{
  "num_hidden_layers": 19,
  "num_key_value_heads": 2,
  "rope_theta": 10000.0,
  "beta2": 0.95,
  "weight_decay": 0.1,
  "max_grad_norm": 1.0
}
Below are experts of layer 14 (counted from 0) of a mixture-of-experts language model. Rows are named router (the router's row for the expert), up (a neuron's input weights, with its number) and show model dimensions 0-95. Each number is 128 + 32 x the weight over its row's rms, rounded and kept within 0 to 255. Numbers have three digits each.
Before each expert's rows: "gets" lists some tokens that make up at least twice as much of what it gets as of all text. This comes from a sample of Wikipedia text that the model never trained on. Tokens count by the router's weight.

# expert 9
gets: "i", "a", "o", "é", " John", "an"
router:121153104157109061113093113143110171123088153107135136064138140123167164088157118171163152151198144099135132106097127111189109140177132179116164077176201185116129093086129108122108142145160157156149168104178089116098126119128149113136102110132106141091129157202071151082189156147089134142
up0:084096096128151105127121119076108139157182158084051068145100130146151101164120143094120123125065104104147139121175187164128155149128145119129093097122109160145152097062164172094122227139104137103109139168124156128103147182148158102128119119102113186176142127173133151130082168112188128136
up1:151102083132160109129128158112121142146194131144174140128123151186129081070134164126139144158175120079072107097159090125206153172153133171131129146179179166126170126133243102142095156104118108146181130135110097079077109120124143144126134114160132148085084173168149164124145122188129112129
up2:048131047194064108130169105123073111129122126118146075162108155156159126055160076112164181151140153093105126071127141094114118157160108108119196136125103114106166122099172057116120121156128144160134201138160098130120135078166086122133111110113100115138121158129118137150127145162182144159
up3:150128131090138153104142157144115101106115136069097162106088235057120083063126153104189164128078099078166124175100125110087150093124140110151114152159156162145123070099122162111148185091129165121127128116198093141077122168113151197122130132197087153138178125187172160094167121108105166115
up4:095102118138086096115070130192125176156163155127121120127134151135183127085130058104137167122183150132091167067061164153152137117154142205144107086178077103087134090108132119072074088163076131190113167157102102135156079124148100127125097077193112127076127093097074126086154169141148130156
up5:088124149147142139106120201112052157112204122075122125115113144138098137134126173139154100130094158147151115158042136119177190162097202140103138117152113121154112129114132183123054148119223167138115115127180086049090150085126122094139121100085087153108075124085140179128155114153083158134
up6:149145092165063102102145148104142154176128137116138110125173130130145109119179150099156186134149096093137137079036082171182096121157092154098094142116182125189125105095120111109059188138127196127106132154149104100116134189145127146222124096118144104152125186154123155124117096116138182085
up7:148161092137129070155113128085151129128135168127150112126138151172136096100133091157073135180122177064158082049130113138127126133176091124170108068211148180088164153167135154057131095140128106120193153178144123164205089113081138141147108149126175134077143112116107146159163168139119152171
up8:167144145127069163106061061087059074153093065108152112136075144107112150119135072096157145136114080098104078108153086160098165067128154137143150184138139089108134096158121099117069113181188172076144122148177150097097113129051134147088098154080072133139128109168105153107127110123105111152
up9:043095160100072126126125092067140189124143140127133178116133137164159120126134085168163146135115131139114118122135199120164166126181077144079142156148111102067170099175121144128145140109114143152087109110118162103117167093149121115144145173119126153105136125111150130144155142127096110087
up10:100148117137118083183168166112130100105174110083134122135081133098142127154114113062151158128164133156105092162145123161112157186184163130140126119181156091081098171124150133156078100155137129133170150172161187127179131153172142195139182146111129125094146136113127080115171165092128169137
up11:111150173161174177170065125158109150131136120131134141141079136104207052116183188140094165146152104114100138120122135196181121117144162100115146112105163132119173124108111096133131139092092116061106155080081140145065170125081184128139149137150124141179124156157136133135160126141177183138
up12:101156144152110142134185154141133143093175144057160154146080164168188173129133192165140125116100137129117128103113113194093147169149130117114139156129144120139113114102158118140161104159185142138162162139123128127088212098138147137153148111139133128175108127083201119189217071102097154115
up13:153177049133131161095144156154146161120093192127119144099158163096130088102143129050113123127092108098157101136034104097166124091136062116136179144156152109084161126093113113147124117176129172166121128171125080180113140085130048136137139135126089201106182147099134135116166132107127111099
up14:110171150125118130163091142129153092140126054098162128131116160076166127136202145169134119140101189085099148095108099152109138164128173177095198145177127149150111198125169091046132146129134163087114126096129109131096157072076105115161181135117080157147057119155134181167183103192077132114
up15:155219106115064127119093140155131129089081143104100127113137107135088145114224197148128108138083102070066108122128163070154146122169098119093166088133193185166132143107129075141130141102166160128123135162156112113155115051113133200073089159145131146136109112194164129103124099122155098128
up16:143120114121116192096108169109097190122074088093126116090138135147167107129212118124112122153120143156098065116107149143076123152104160131063133116158089168126141167154162128118162096119146100127130136098137103145147142143162152177130156131079097155124167123172142178141140085092069136120
up17:119111101149122170120108134134123103069160117115173120097189154100134180122150107125065170145135205112133100146124102167177147121130091099100133082162126070127205126114124126191143174127180161140156146182085076105114149162068124097202113106108137135094142077148134179075182065170126157141
up18:090104141110102090163171188102113140127209111081144099138180229084097142191076105117149128128096106105107117149086129109167154157124113167149154074134090136120128047110116098111121134131204202145128135087102175180150080134178127104096127126168140175091159136134087077142139131130120137145
up19:097106075153125125104155094118117119129100128107111117154111129068119105210105219082074126168123140071089162140084132162147121062130153146166119160143162167145082132110175085087155164163113172089180154140128069141150068111133143201170126102121144123148138164193121100115144069106103144142
up20:159084120156098068110107160192151159164108153087159123130123156116186106093145192172074144138172120163109124125170177105093142164142148110152146137148099081096115069078156151129118045142152165102181134181123151146130172120074066136104159130120098180091143184150090141112119170148136135167
up21:160195142115126128138130218123105177198104125130160132133139121079148098161128145075189122110159107126115102076159155134153151151149071096132107043118136152127114079079147140161094162133200156123082131157129138092108134136133119092168097197138157122058169088086162134084116144106105105142
up22:121143048129146134157098104138130116154118063091115181146186127091104132070114080076178123150113147115063099117069179114161185103182163176138130148103134174086107143153140073119068142177149126101131147105139126115114131163077098146192110108084121181083128113124110097153116096138082142248
up23:158122101153133094094116075167136192088102152121106150103113136131129093113072112144112145150109146052120112044155215106177091162117168116133113082131149128051128134161108178097112118119108106149071076118175138104124182120158131144199138162118119183089085097149123135112117151149105101148
up24:110150135144137093101050158095131174046123127152132165110101171159151126085146128169146188153155184127079115139053113142161183140130132119118167116187133122031170107069096098109143166126183167127072125167145142155128187138112086169151179155124156105066100175167105111161186115126118165158
up25:076071127119135081103126134143113096081087082116171141130163132093111175086139137143146119119167153153049136126098137147151124086172118183091101173121106121142158122095086128115120149105170173217137129136094123113080181127116091098183120163159155095116114116120119095119186131149113183090
up26:147107074140154147120149112192142134137098086122066118100154154087156178044155198163129078152103159199113084089159145067123125111098144121112203095100110131106169169123083127139052173125132150127143133115160059134052100058112134194130113134174128134124175120148167129096140124120120133144
up27:080114077156186096087119152090132131123137114132100116119088205159135133107135118153149147155155146118119107120113160189188073118138158097134112061190129142111114125054149106131134088141158091115094144134138179097109152117118139130125138140155171154126156092123154133097147187194114158134
up28:162193122159081111111174115146164131084131099074116128120156120111122159127140122102118106134163208146157082146052159086156117148188110166113173114183101118125143162094112133166161183176144127165188123185117101126107146160167141176119111120143099090121118134133121167086124156129099179129
up29:113157131117146069126070107109141100119125107113095128136183091144103137165161065101108114125097152135142121150127114106131167139092122158078145094096140147125139093101116104037112138136085171128133148165087127147092180096119116110127081018193102165109087081173178121094118075175108110110
up30:166119098135126104142107112114134115167082102138152103138152121121111083185086133015097147144099183084092077053141172116188097180188088138176124098172136117057127073117118119097129116134178161122142154078082102158128140140128035088109034152189129135088121155115082071081131096130152121147
up31:104160145156105115140126122168114118092087155122119096133059096172135097127166126163179162129084128180143120160075142040130166128139090110167110095147120136146109192069130074167094217157126119109101120117105152164151112078120136109129087182175108186180143163111227138123141100128124147120
up32:100127072152120157059121102116147133122168172129153132140177111172129147077206135148170132144109104087078161135130104131111118139146146125123101126124172099147088164076210146094133115093109104121159144145145086120221090133123137139086138107132130108183107081109135213133161111156116182074
up33:169127098133146102050110094086106148130112139164110126122143122141107078153177055072187112183062164084091132119201178164086149166148129122133135077129121127117121107144116099130172147161192113124132181108141132171140092129130109086179140091104125110046066137118106114135125079188150122138
up34:134103110128100103079112145064113095051170166138108133131132124158101149137119136150181126162125213156111131131168168160156143120128118095169120106189123125131063113090182088144113102164079144119101139078144155118077172160063138102148105115084098165107193119161090137097055115123132145165
up35:117105161133165101084156158109167108171110138072134150149139122075147094137203114165144144142093148163155137120075078142137141155135152189104187142122108160152159072132110126090132056152164150128202143138120100120124152118061106090076120096150150092136132094121170187119161097064126126178
up36:135139075133146084142145145145170107132132125035130150157125191122180166093161128139148136124116098084056104170104133128096164075104134116110156161119120158167103108076121070096151066111114157116152122093184074125127128096159110192143147159106120105138139121134144117104170082132085161179
up37:114139106115143126131112062154121094129137083128124139130092193081134139169151163061126157158148090124091100126165130112154132146155161137043176080143150156186123128161136098123126110155143182158128122107187081138058120142096118169099102137112087111138093188131175166127191134073158133211
up38:104147167140122091158094080165097147187114154166079115147235128103140137106103115054110186136156124122122196130065124082078144119063201156129151071144142098086175109125113152109111104121123117163099176084132097117131135131119078072110094106091105148114158130129075121141147180122129157147
up39:135120064179118124117107105116156197105206140114144121138175162115114138100102056075168137128130095115153111094141127149116185162142125148111112185126168169095146108163182130107133174143148153159146150092123140126131058136080128128170147111128171160143093066124149157100162078154149125104
up40:109103123135156184099096106102127135069131102084137151110158114134126184142096104179195132130085115142039099129062119141097125144094169126119111158143230163107134129111128114113066121178105164100184155142128141148162176128160084121103138177101157152140138145095082137118123108125103154136
up41:107120143139066122073095128172091188088152119136138091143173114080152078153109068121147139132112192159122094129152109141130121144119156186062147117109119089157107127091106077140114153122073084109115135119132061126130119146223136114165114041111154121115108155089161132128143156188085147168
up42:087148147155150104163093130114117072128127128114098143129114167062190117108167124127128182132114101125113171075167159121127098050136083159098143159128126109153169151059107139121115100136129177131122128126121100152030107129157116195155081111130158144116111081200141101143136072206146125164
up43:117165085110135084116177126178127105109105144091105079110149143095154137158060105125115145153155170178130105108073180082117108130092128202080174122103151218146092140095153121059180167135145181157131155098132121138098071080119094167122137132120117174069110133157141162126088130127103146157
up44:091143149154117074125078151097123172134083146116155134151105112118170152111130088146153199133171145127121103086093085163083159104197181168094102189088127168151140054108068108089132161094125141170117119144133171099132165199134064113134134135143170118176086147048108135147148111173090166123
up45:089100145159097075165102093111149121156108099117170139135116165097101116075092115171143129157081060139124151113149174092123160104165101155152104146154159136128090128057099157095152103213130123143160140073141107148123074127159166111123089070140114116101144072147106171173190126131150117146
up46:105141184130070055087169128117165112153131151120154133122196151181168104114176150169127128131176117157083147156107145154180152129140111132162155147110123034159129077112148119192086134128165116147085137073128091184054146138122141097126152084116120108148132163099106136122157106140148133126
up47:087121118145064125079120141164154153143079059098142166131165119120066162113151145144133149135069095140141052143126070108135137135078109164169144145108135068140148059088099107116124113142112158111159138122092123216127182079123127136135161086154107107126165141069155193091120130151083152156
up48:122199132134117069112157125112157146080090115089098122121094129176115124124089196139139134142161125136153097144084118112168156111175133129149123152166138107170174103096132053190116123173170129100132139091128123104122183146119121047137139114142096155134131058100179082135162183121120176166
up49:142129191137116134066149048127131110092140142083086096116123114112104098158119170149138114181144184093161120122100127096124170181120137181104135174207147148065168139074100154120148093116114085110198152112144143141106131102090112153108130142136057204117144173173162101104138143121106142121
up50:120159116127122097080123149092110108066112162128103116112146123138120149118176223194174089127184112088060115114114157139173178125109194132070185097144160102105162141114121095175132104080202158161102116114171116129081154158116151094145095144120126218173110116166141141170110115165157140141
up51:093131097095178122073092145142140166107140147116155109125171108083093120150183119088088107138180200090065139135070133146154146097160104191108172102110131075125166064063133109165140110104139143147125118157142123142104106115205067125166095086130116117126135139107165164138116138138052141148
up52:131141078173114143117160175159139145141225134106137088129080154156137119118174060165203127149083152145117107138119094100205127154187131114082110098128142134095173081104151112116135117090141106101120155182148136089130090105100157162205159134093162121141116147155124159121146109159135124133
up53:157106111143080160127131085143135131121132139083164085119144130133139118099106140194132141130152197109156047104132192091154144168142130157135096154114088098073195113139152122155160135201152119163174123124172103116078149127092104170150088116093088156065135093107101104103095176087070131120
up54:130076069141091122092047085131145126074139173126088142074186118103092158070152115074180147151087168139171139140071128146165117075136205107108128085174126097113158080109102128153151118166096112087114156130089112134065140091137111108141107071138167168099129186111154204088175145143079151101
up55:095172125115137210108103132131151182174134128116163176112144100141172100138170101183182165174101132101120047134071131126113121075169159173143186179181122142102102093092139101123171123175130123093132134180136141197121151132136075120112136142085177110130093113064115136121110128149069149175
up56:148169100117123196137101146173118131099059105147129084107143140158091155110135126082115153103072120136093131128125093108172083159141067183107136082159150123112167171109140107146081151129141141095082107138143034122084101061130071159181078087133120175175160130133132135133099110088098108078
up57:112203163133102154127082143168127125110106180133153155122129153162177078102142141149157175087127102110113114169107170100092072148161138159122171133099141087145137119131124138113156178121155100159128131117145166120169159144111097143099176120147085067199155144144177124132156172129141181110
up58:091123136125116111138094125132125140142115109113155152138132133065162151161099176137116138148081187138122113100134195095097129112164062215128125146163103151093143106143165067132106113139149189103097134136195083138139153112114172112227160140142131121150099197188066114137113104083113154123
up59:098134129123113120112153119133071142215055092126124121115142120165150112064106120101193098107183117134102139083120136099099197167151110171097133119163153074143142133165188139088176167102085157140239155146132119121121072098121153155092131111196106195082093130073135141175082184057077099168
up60:159157120156114176127075154139142151117107107090133153110163121161149080119116124086129181149147184150055118109186136184143113175144121112120159133096136159150107139117119094128095130110139144119144173144102193135121136150100104097102166136148105113123160161125055126124133181096112127103
up61:147112123132094106108121172067105133109084119115107115130105187175148109118174143098108107179158142102113137147154146147167135078104116153117136100202171099152121137062135047112142136150150194153119140126154139117078100151151158097082112160140142149132146163150142208120109157171061151134
up62:125145100136136140132142154129127159133159120104094153122108132077126147165150117128103115132124166121118121103071078157102164211202102179146196114178125188180160199077112150148066126108094164147110135161124122080132119120164133150140131043124134093149084147102158173130154136115128089144
up63:172113178136159147101143116110118115128124122136113167132092137107156130106186142133151111178075145175075113172110169173161092083163179093055140105164159114119139157112226116136153105124109073101120178106121196160112137120098106131090104119192160183170051141131201204130167146138147119170
up64:059144124144157067131187098072115161112148071178108170126171172121111118165163098096206113143057074083152094085196199096098131109159115147124141116143121150082115155111112105136166075146140161193044117140188116151142111119124123134145180159167127151164094088149091126111098099151130154141
up65:122140098110151120066108102131120151169070127133098149094148109130133120152121135099095112149155132079141129113047144154223104129139184083154124173117202137122162093084155075132074112124071119141093136112062040086137151139158099159086149103164109095136163160042071146109115120125127113121
up66:118065141128184110139093108055127137090117125127166166104158140090173151165105109106085177183120124052142075115123095138125133160127131191115148177189101123071131155144078162125137087122108131093147125111131136145111149102147144116096196154112164136060106151183150137144116173126133182168
up67:096126138146136104023119118080080112107131174120131173126167126131124058162111179154172126152161123089100058147089183132149160177142109141054204086085159140093096149099115075097151170180115125133121183114132161098111105124099112165093086127105116130129109162118101155122189142121051189110
up68:065122145141154172104116082163152075106085143109112056136093154134142121135118096111179150149117161095148137116108161143140057138122104147142161163143142162138101122119132091184166159155157198122091138146162115147133064144131130152139151141162126191166134128151167185128151081099079176195
up69:109158109121125139176094138186100142145137129124142109142122126134158109135156123146097068145107162102085091143124136134133155169153081128115112096119146138105129138110119072140197153111123094154096094155188106128044107119146138138195145110132187062102090076148152176124159125158128132108
up70:130092114124153119063088125170133138121146117130099152100123176102128061121142179081159166162144097062167199117096095136129076136209098097169179127110122116110168127110108170122143132079201136143139118139096168116103153157110118144185111146169171170124157155130078112074110149116138148150
up71:099069128124138142156173111130162150185136123100070164144113163099133132106109138131130127154019088113091113109085152164128105143143152185115151128128136150087163151093209151071116085130147161142085125132115096117053095109169090120129144134141136187147102115189193138108186073142215140138
up72:108170045138150145121115110177134141140079102115151124110115163140183159190119148152114103152150147133121114139146171125103104205172138120122118068201162170129151116079112083181137146133121130072102134091149117078118129115118141163136209098131141140124105092138072177046150102188132116159
up73:141126123145127118104142109106074103104130167103169167095173108135101116141177147149103124158052207151101130155090160102178140135189122133117118104168090127127129132044118115123154147152146111088134117123092155145092110126164075121113113108136146152086098130138164146137129117176083112121
up74:135112067174094117088154102167120108108128069100104143104131151106134117115132146138124103150139201097137111160064184105163108208103117132090154085164125203091128197064109078075134170170130116145120131107147111123091144109134106190096182137162098159104115041093075130086138120157138153104
up75:144142018154144110157108145098144144128121159147135155144193174142159128128113138163141190169183140119078127112123087153100106095113123147087128118147136174148112100116057063094142110200122156095150150172120086140194130150108088109103146138123108145085114126134110092102106101124153101162
up76:123144122106136134124147073123153163182108155090172141121149141112126106121174117121119084141089124108132173114134123084136154121088192141104157112162140147109095132078158156128105083146106154150178128135166052187113067160143120099104093107137124125135130098128139184173104132135149153181
up77:138106129134134090121116117131135159116166159051109130118175158141070089170149144168129097124117181130093147117174182183154102115144090120144109067131185088051157147085124107134100199172103177098132149090109085204114112120102140091151095080112118200097080151143147146135157135121124079117
up78:076150107178152112149071189139136153185107096145143087136160156111175125156083164067119164168130153104074087103150080099169112118073139203145107158122162191163166125137170103146103123134129123133134170115115076139189094158122170110129195127142168126149126110169118083113171145146173142174
up79:087119111114150143115112134141102175161103155146137106114170116104160119063185163161109131160152148160078108124107195116096170143164143101116134088110142138168139174098065106092062152158114155104149129144124114126114164171110134129139062170033137142103106155103108199100170140120132108101
up80:094080122120151151162148083110094136139045197119102151120138121084153054123156089116129151143162162062152137116133151135212167041072110194147169126159142131112136140125098090137116135108197110156130126105192149137098148151120143158104114127166134148094082081164169172154102157128133098152
up81:113111133147122082099082141163121164151120074104101131103134174082117114117148118195218098116107101099102051101157188096160168107147097165139099079128143199097124092129142137107062193136116134182089141147108148114080124172095097109138115133182155113114140134068071155139115110096144161188
up82:064100030117105124084104152118095123127097190131117133113139172116153079161153122111058202144143188114145169072095087095136089106142150176111111119113146146089105081095162185124069108123159170124132115136164131108154122166113159107173103093185130151159106106150102102108110154144164149160
up83:093203123136080087098142169146133119145108145119167137116144198149184175144187150129093093155152155144152131117098117116106096141158193068131125075181157150142117128101113064118131133082145159109124107143120103117123155176133164105156128076106107150151132120165065142101123130165163162119
up84:110174109132155120134089125113151174126127163134089136159186137143208058109131171117122120140117141128129085127155104093111142134138124133082090066084143123068100119097174086124148108181088132140229158102152136080128184168094104126130088096121114199139145134134145135104174158147177146118
up85:132130108119100131074151148132119109158110149093077122142163184091167105111137139113107156167179136138141119148088189092183076119142149117080143136166122095146172084077170122058118086126098189141130140113180104090107130063131116110145151121113096087121161159139151104101157116121099182091
up86:058130189165126070137157128174149174083197195143081073167155115153147140111152128114132106110130169123138174126069138177157106121089135169088151165114123123143133085119113123163107146159129168146131120070106127109115135091170186138124141098135144135147101125133122144138168152110089231133
up87:124167059156090136122076062153107131121103133118091109124149174100131126110105114142177135130103123118090066160127158046109147129201155189131126164158144103139128101153106151156123156146113173072075130150163106128137151075149092143182089130176126104164137122069197147143138139118111170130
up88:146096101144174177081145130047094123138126194156190192111110149107109166105110116142160154157123098129123091125098121081092141117116104135107114172193124129112115107179074154104133137140144149102214170097168107166154113137122189140153176090117090135137125150125104143090197100110029129155
up89:092160079142096164125118112147112129115081118093111060126118157108054140096151085124157118122120155130065148099164089121140118153128129142158100080204148148104166074139080161130130160170120138119104112134175118167120066128214135130209141091201178138152111121113121137098093100134131112138
up90:166093153116119074047126168141114145083151163100158116113122106058150072067124135117188128151153212103071130098156149114098146136085070148046193065165128153126101115118157112114146100151176117165130132144102098191114129081163121152181125105111118196107049155082130113120092139164042120149
up91:194168152140092137101105116154091141093111116111167109181099108153146090090115129116146141118084139098138131131137126095142163091171088106172148138090191103153153156187103115156151164192128179133126090097157114135134116132120170204042101105114126124112126123142161114126144147171145152127
up92:123148036124143085108157152162159126123151163095099066110167135135153122131195115099075133109149110092130120121096163134136073184109149080145146091147160170107092052110065103093066090166163182152088132170150103106139111122131086084188136096186133125150163132107096137076106116136093136144
up93:108102133100121129115158106120132123117151140085126146120143160095141110123151152163108182150136123095116083134139115123101101170166114147161198103109087160103090054170119125134143113180133120193243116182148144074140153157063161152174134173088156132116142120123099175129088135097146188182
up94:151134134118108113099087127063181070098158181166144086119135131141103148128090170165181089117065127098155171137112132180102113197188086119140182126131149091171142109145146108149072107121113152178123160132134140154114105217093129102207140071135083229118169129134088102149172096110129152099
up95:160123114119087144101136218135092092194136141082171127163140122120111075130117114155143186127122093090097163087121155133137172089191077104191136106137082149122111148124075148145182151157096162181125141131129132128157068116146147098121161132119076142124092127164087161115143172195078141105
up96:085094194157112081143139135197140145102107155130070098120152175143110102132135120082092116144040150047122052150137174138141073123092162121079168120114108118151161136106081187122118088153101133125093085097123135126143168110155151143183128117128163135121133117091148157089101148094065137144
up97:161090171175118150108180165141162149117137083087071127116119143076161122089090138092148118166166149149084180128138129161102136141113182110119156130159099114128134137093065160170064097107156116124210145132128149123072129161110064191118189176181141138055147195117127174103187091141117109134
up98:128156105100157130134124114118095123134154181120075071118153100100147139130141165092130151116094149161106163128105137100084115086153138162115134084116099159091189109098170120101079086118113221162174119140170085151092168084123113096176072107122116087130097201144087107089075112074033124112
up99:174198102168077108099116142126090120132167101078139093099166133136160147146116140147151150178135152136104135132162140118103094147106106067150130145191078163080158131134070109081084108188062095159162137064109128103114125065107049113116185116120078149133122106100120150101131141132120158133
up100:067106082121113106080065115187136126154113177078154137162116127078189134138168100137195179166173201102111122132136076123116101156102154195111137118124168081145106058087102153098127159131103133124119152126118125128084139055111083155107141109152102141100124092166151150124201103178104133154
up101:174159144089172114159179105119070129123146182133116166104176115135128173106140094175161124162112105158119115117132102146110117137103096171117148100099115120142099145183111143108111132100138164083148151129094082168145131134126181103106102147142117206150145178123134134148139209164093106140
up102:124163094129120099165124124158125122105146104099140116128123131166139154105206157137174217151125137093101174151122102072149123150100142168085171098214125129163195110141059119071092092068162158106118123133193100208050146124145141094188091051195094176116087136164093163083106087157117136126
up103:115164160162164103081082126142114181150100162167180133110195163142130156071136132098101122153162148071101159100105138154173124060160100146138153078189078100141163071067134117120146066126110151113091155189104122146150123127072122117108080111157116156112149115122106099113087135153105136085
up104:094131154142116056151129158137077106133147173148155081108182143079112114122148111140171137140060178132104058110109132134168155143111087119144116109182140107172114101156114144111138139181111099127180132114125145146157066135142164161150132110135148133191186146082141122120143185146147145081
up105:159154143143080129109136155169111124165077105104111136150157108194124095125205142183159110126087152124163149139108165149159174110197130099117150103045130088106127125068098071139155148131117115162174125140111135174056156172109123129129141051114057157116157144137147166143164085163132165151
up106:097182135157118131143150116153147126101080129091068100136140117168149177169133207112065142144149199074138069092112119170145083139168157143142149114193127089135102065093097149150127214123126211144105151090119127120126164187152090085070147143135129075100124114154129109132148128138066135220
up107:094109138139151152131145128103117128152109146129129119135136154097119136100154135134140148158135199085119109049118133162106111071074207175084159147114132134126150113140158102130089139113162169127166143116100129142099084144081137134123170144202141129109101165122130186117134155103146131148
up108:095153111115081075107101148146118126163183180140132109107147186132192155166112115145105115139162117136139157101165163080096172125159077143139181151088055140142163155074117052126081078183145162136118108082157068172124152101119127147115182131079069184117090132106138135167122134117159131135
up109:147130124176137109103098155119114196154068141147147092117135115140118130114198127125170111120126082114140142125072134176173079115194166149107115123161177112145119093067091136167128175124147171108136128107133177107117140159089126128170129130154142080175137148107061146072160165161160160154
up110:149100160148134152126149117166115171107103102025133137148139138075176157172219109064153137143180100084115139161105133093143145189131192146062120135129116174134192112152168105140065120118163144093088120108163103094136084109167111102160128132181122158154128107143124130122133170122115128184
up111:155122122128121085103158155152182155114066166108118102114159082146195100170095157106097112122189139090106101168150118116130101177112153133135152128117148090176096126114125169137151136137046097144094115134135160130118130134164170187117125071140077119157143116103126083081114125126181124139
up112:091083103116160137103090151144053135094088153147107119124130127118173118142165118164163077148148183085128133125080144157157137136164110142099145161079140158149104093084087108130151152116195170080132091104113084121110083099110113201107174128201162094092149193100161140110124127097111146156
up113:115113079125167116137076113111076150092120107055185079137090158106150125146119148165067124167126115088122124069113131106170129144118142131065179087189096126126146111134233147121134128053119122093162133095146148124105154102089111140175134144133140120128082156143093152127195128151135092141
up114:116096103128058154085147141163080115079147177088164141130158198123097102099178080130136156150159154155113134093075117148162158133153134151101154155183134101139154092094163106118139123130133187128095154107095130108124133158099087110229044126155126141123126049065118116112140204127122118099
up115:108116123143096209140125155160132173137077172093126143100141148172183135103154162107094181154133044125085118146129130184093117113151156099113140100098152093175136083126108079121153117090175145144196138097127137114128144092095148129173145122121125108187121200178128106098169104128142112118
up116:122125175147127126126128115152094138073087172122194128127181122152151090138193165099105181152167184130069132093130115149159180186105074137113134127115142157143149136091108113133115135112062132083101103072097121119077120139143145138176077127159151136136094100179176118135164174132197112107
up117:139130149130119172126118150171095153127118149131158111099177149145153058119200147109149162163147190116069084131136081138148136147131092121110166129169149107097183101131079141116163077117105131076171158063137168128088153161114141095113176145126116162117146123162132088098169219145190123149
up118:081101133144156187191119050164164147162106129146060166116140127092135118116081106141211077153080078093092131138135188128156159169113160148140127114150153134100107089149143109159140133178185146079133158102219118159131167085125131112092155051087139110143150146144183191114178154163195132213
up119:169148125156112151084138113153137136091191119117151115109151137150136142127154133086109111146087178149149140125099117110127128153129123092071174102144170200129151155101110148084117060144099126110179102156154098183180157086105144127087099144143140173132116130148113111132127132130118114173
up120:099122117121111111095150129106162158143108127100143116139188118204146101141099151154159195159193128191102140131153148152123069192141101135113132131145154093107082056084141122126138160100198134101100115069130098095079143142137145126155141119142122155142166169216093160114154103176124190140
up121:124085084122140194121163103111115119205172114183112122141125136177088136062088160139136147124107109126098076117117141152092081102163095154158159061167135055138109124152127123078100110128166148116124140142106126170125116176147160085183104141115043097145195209132146123133125124083053139169
up122:149099109130113125144164113094081082093110099113111115150121148088114076115142162097166134149136117121110092172106103093082120177147164161111134117209156172054106046110157121124149127147117112073157128134149171152119076145085171148128073180126144144085098111129073096117123110165081115094
up123:149105125145122135161089069205085160128172093108133085144114132072150126153155153175181139116147149140165097107162134104225117133091174159135127086170131110152144128087137138168107199191150108082106128182136114126091051080140104133146138054182074183111084132138161183138138124133080124094
up124:124071101097124109138115120119148116152088163137159142136140106098236130098151119168120129148115128104085109133141066115133174152167137093121112107110132150140112086089145154124157107172134097134168131162120049196108098078190091143123053108113167118120116135163139169081091096134159121175
up125:140121111128058140121159130122101167073136129085148122108090105128132139130115169115145164146174191146072153122061122124116162130125145143146142115130159076151083100140179154146157135201198144127157140111090123166145138143107126092098113087202107126061174113127113076107096167104101137158
up126:160107141150118159114164171161131121183120141095132169151172120171168141072113181218065198167115140139124093127154123142104177098096145143128146169140158131136136130090188142058173102147121170176115143102139116053139123105117147116129126103104147157144111096185144148150166095124134151133
up127:145171110156114089007163101146093182153134170137103159135126147165115093109111176132132090130149143106053164140100152147096137121158103195069137119102134109095204104145156178067144127118152144119149137139099134094119093102148140127163156139137074110084132198103131064119116174162069118116
up128:137141120141174137120065091076091080084183118092141117118118144115126138136174158090104156111148183137106122138098152130132146136183110175142117127127117136156193151107107162073078067158154144101134133146110162163120139171055081094156131175138087130140137135157120158109138109087141082115
up129:136153113168146127074084062110108096145076222194126105089063163180117091141128170200161164157171064067122128107159187130173127139128146134108140202158165129088121100142116140135178132101114119111156141155147109192112140090129122154110123139130083115134114106065122169106174145169102131108
up130:141066131126152164192179102064105145112140098129169130130131113089132150086150127114125092100090164129112181157122155100124176142116091188158172164093100077131180158103130102178114142140129122142152105188124085156080111155105118146129144115168105157081158063107126092125130114091116181121
up131:100150157114123113085149150126128094138083100147136101091140113047117092141161134137112134166134192071107110135084123141116106115121160170138137120171135053125124150142122111109096107099214138163160119135230119134116092120128187133139098146200103124156142159192104207090174072167107102142
up132:117108067126173130127130121159143121136138106096130152099133113153130150159219101160112175154117238090129158087080066136136154184160132116121162082133107150154170125099090142098083110120121144129193174159099137107107158192088131090165105120141177145126087138108133110114127110126102133224
up133:142097084140163146030127102091148158101131164095097123136091154132164126175109202134186170163088194102091160132048113128141138122137124219095135116074181136156129087071170084114134132173122111128127147079150163149142109170150090140165139161199164093144168137132119155088185135158042143169
up134:169077064125105082100084154106108102116232113144137140135085095082178131171126125138181163159095155121140105120127179125156159133159112143145133101157141210114165093102141115138121151193105158171120145204175078143125068068119112167182131106095158104107170202151157103092132135145144165079
up135:058148149111142123191140089139122196174123098171060154118107137151154180095100094121215157137075142100147124092126131077084108093124172187083172139129164133136173129138093088160152098152129146137143174129156092205149116097096119132122079160105152139075166165144122145112097181127167076085
up136:117175091157058120106155120164105131208177146136114095144082136117140088077122098143142152165104095119169080101154121135199111137187134043063146107158117164096166148142115133127124090141124087144131124126122086136132144132121129086157073101115089122159091145124108113138042106130086133121
up137:129170157133100131154101191144130143098105094044135145139152127092153110180163157091088177121160137148095133156122125135136152178135121139131124112150129097129110120097145105163125157108190156139125127144126097185046089108099139037122126097150078109164150106110090104100157161133121158193
up138:132123145154139131135155110120095106175159151133153139127110105118073133094164113157084099137147126127155176127041090125222160154171081119145125067136143095180124132063152079118142136121121107185132132119151134079095099060076098157128059090159124124134133103143131162115107130185101071126
up139:091095138129156134173181072116142103204045135175093140101190114075166139180150133149115134131120135117138132135167162117094139082160148134117149051168055086154152213107094107126147052129162142134101144138132120158071182111116142116167103080140077135127132081134128230150193137167136134133
up140:103099178144100063057118143168131150126186171101145109132136157126158084108133169126155153128136120127125150074170110142169221141125117208126126129133118067112124089110136075127088088125117141134126142124109079225112098085155106158127097105089148132179130147169073104147130132092096111209
up141:140156109124106091080168168075117143097147146075093119137145091161170131120171143102123142141166130131067141143118121122128164186111141081107131129128091077106144114132088112125139153204116108173181139164103160101080167105161110107191096108112119118106169099151141080105105093104084200146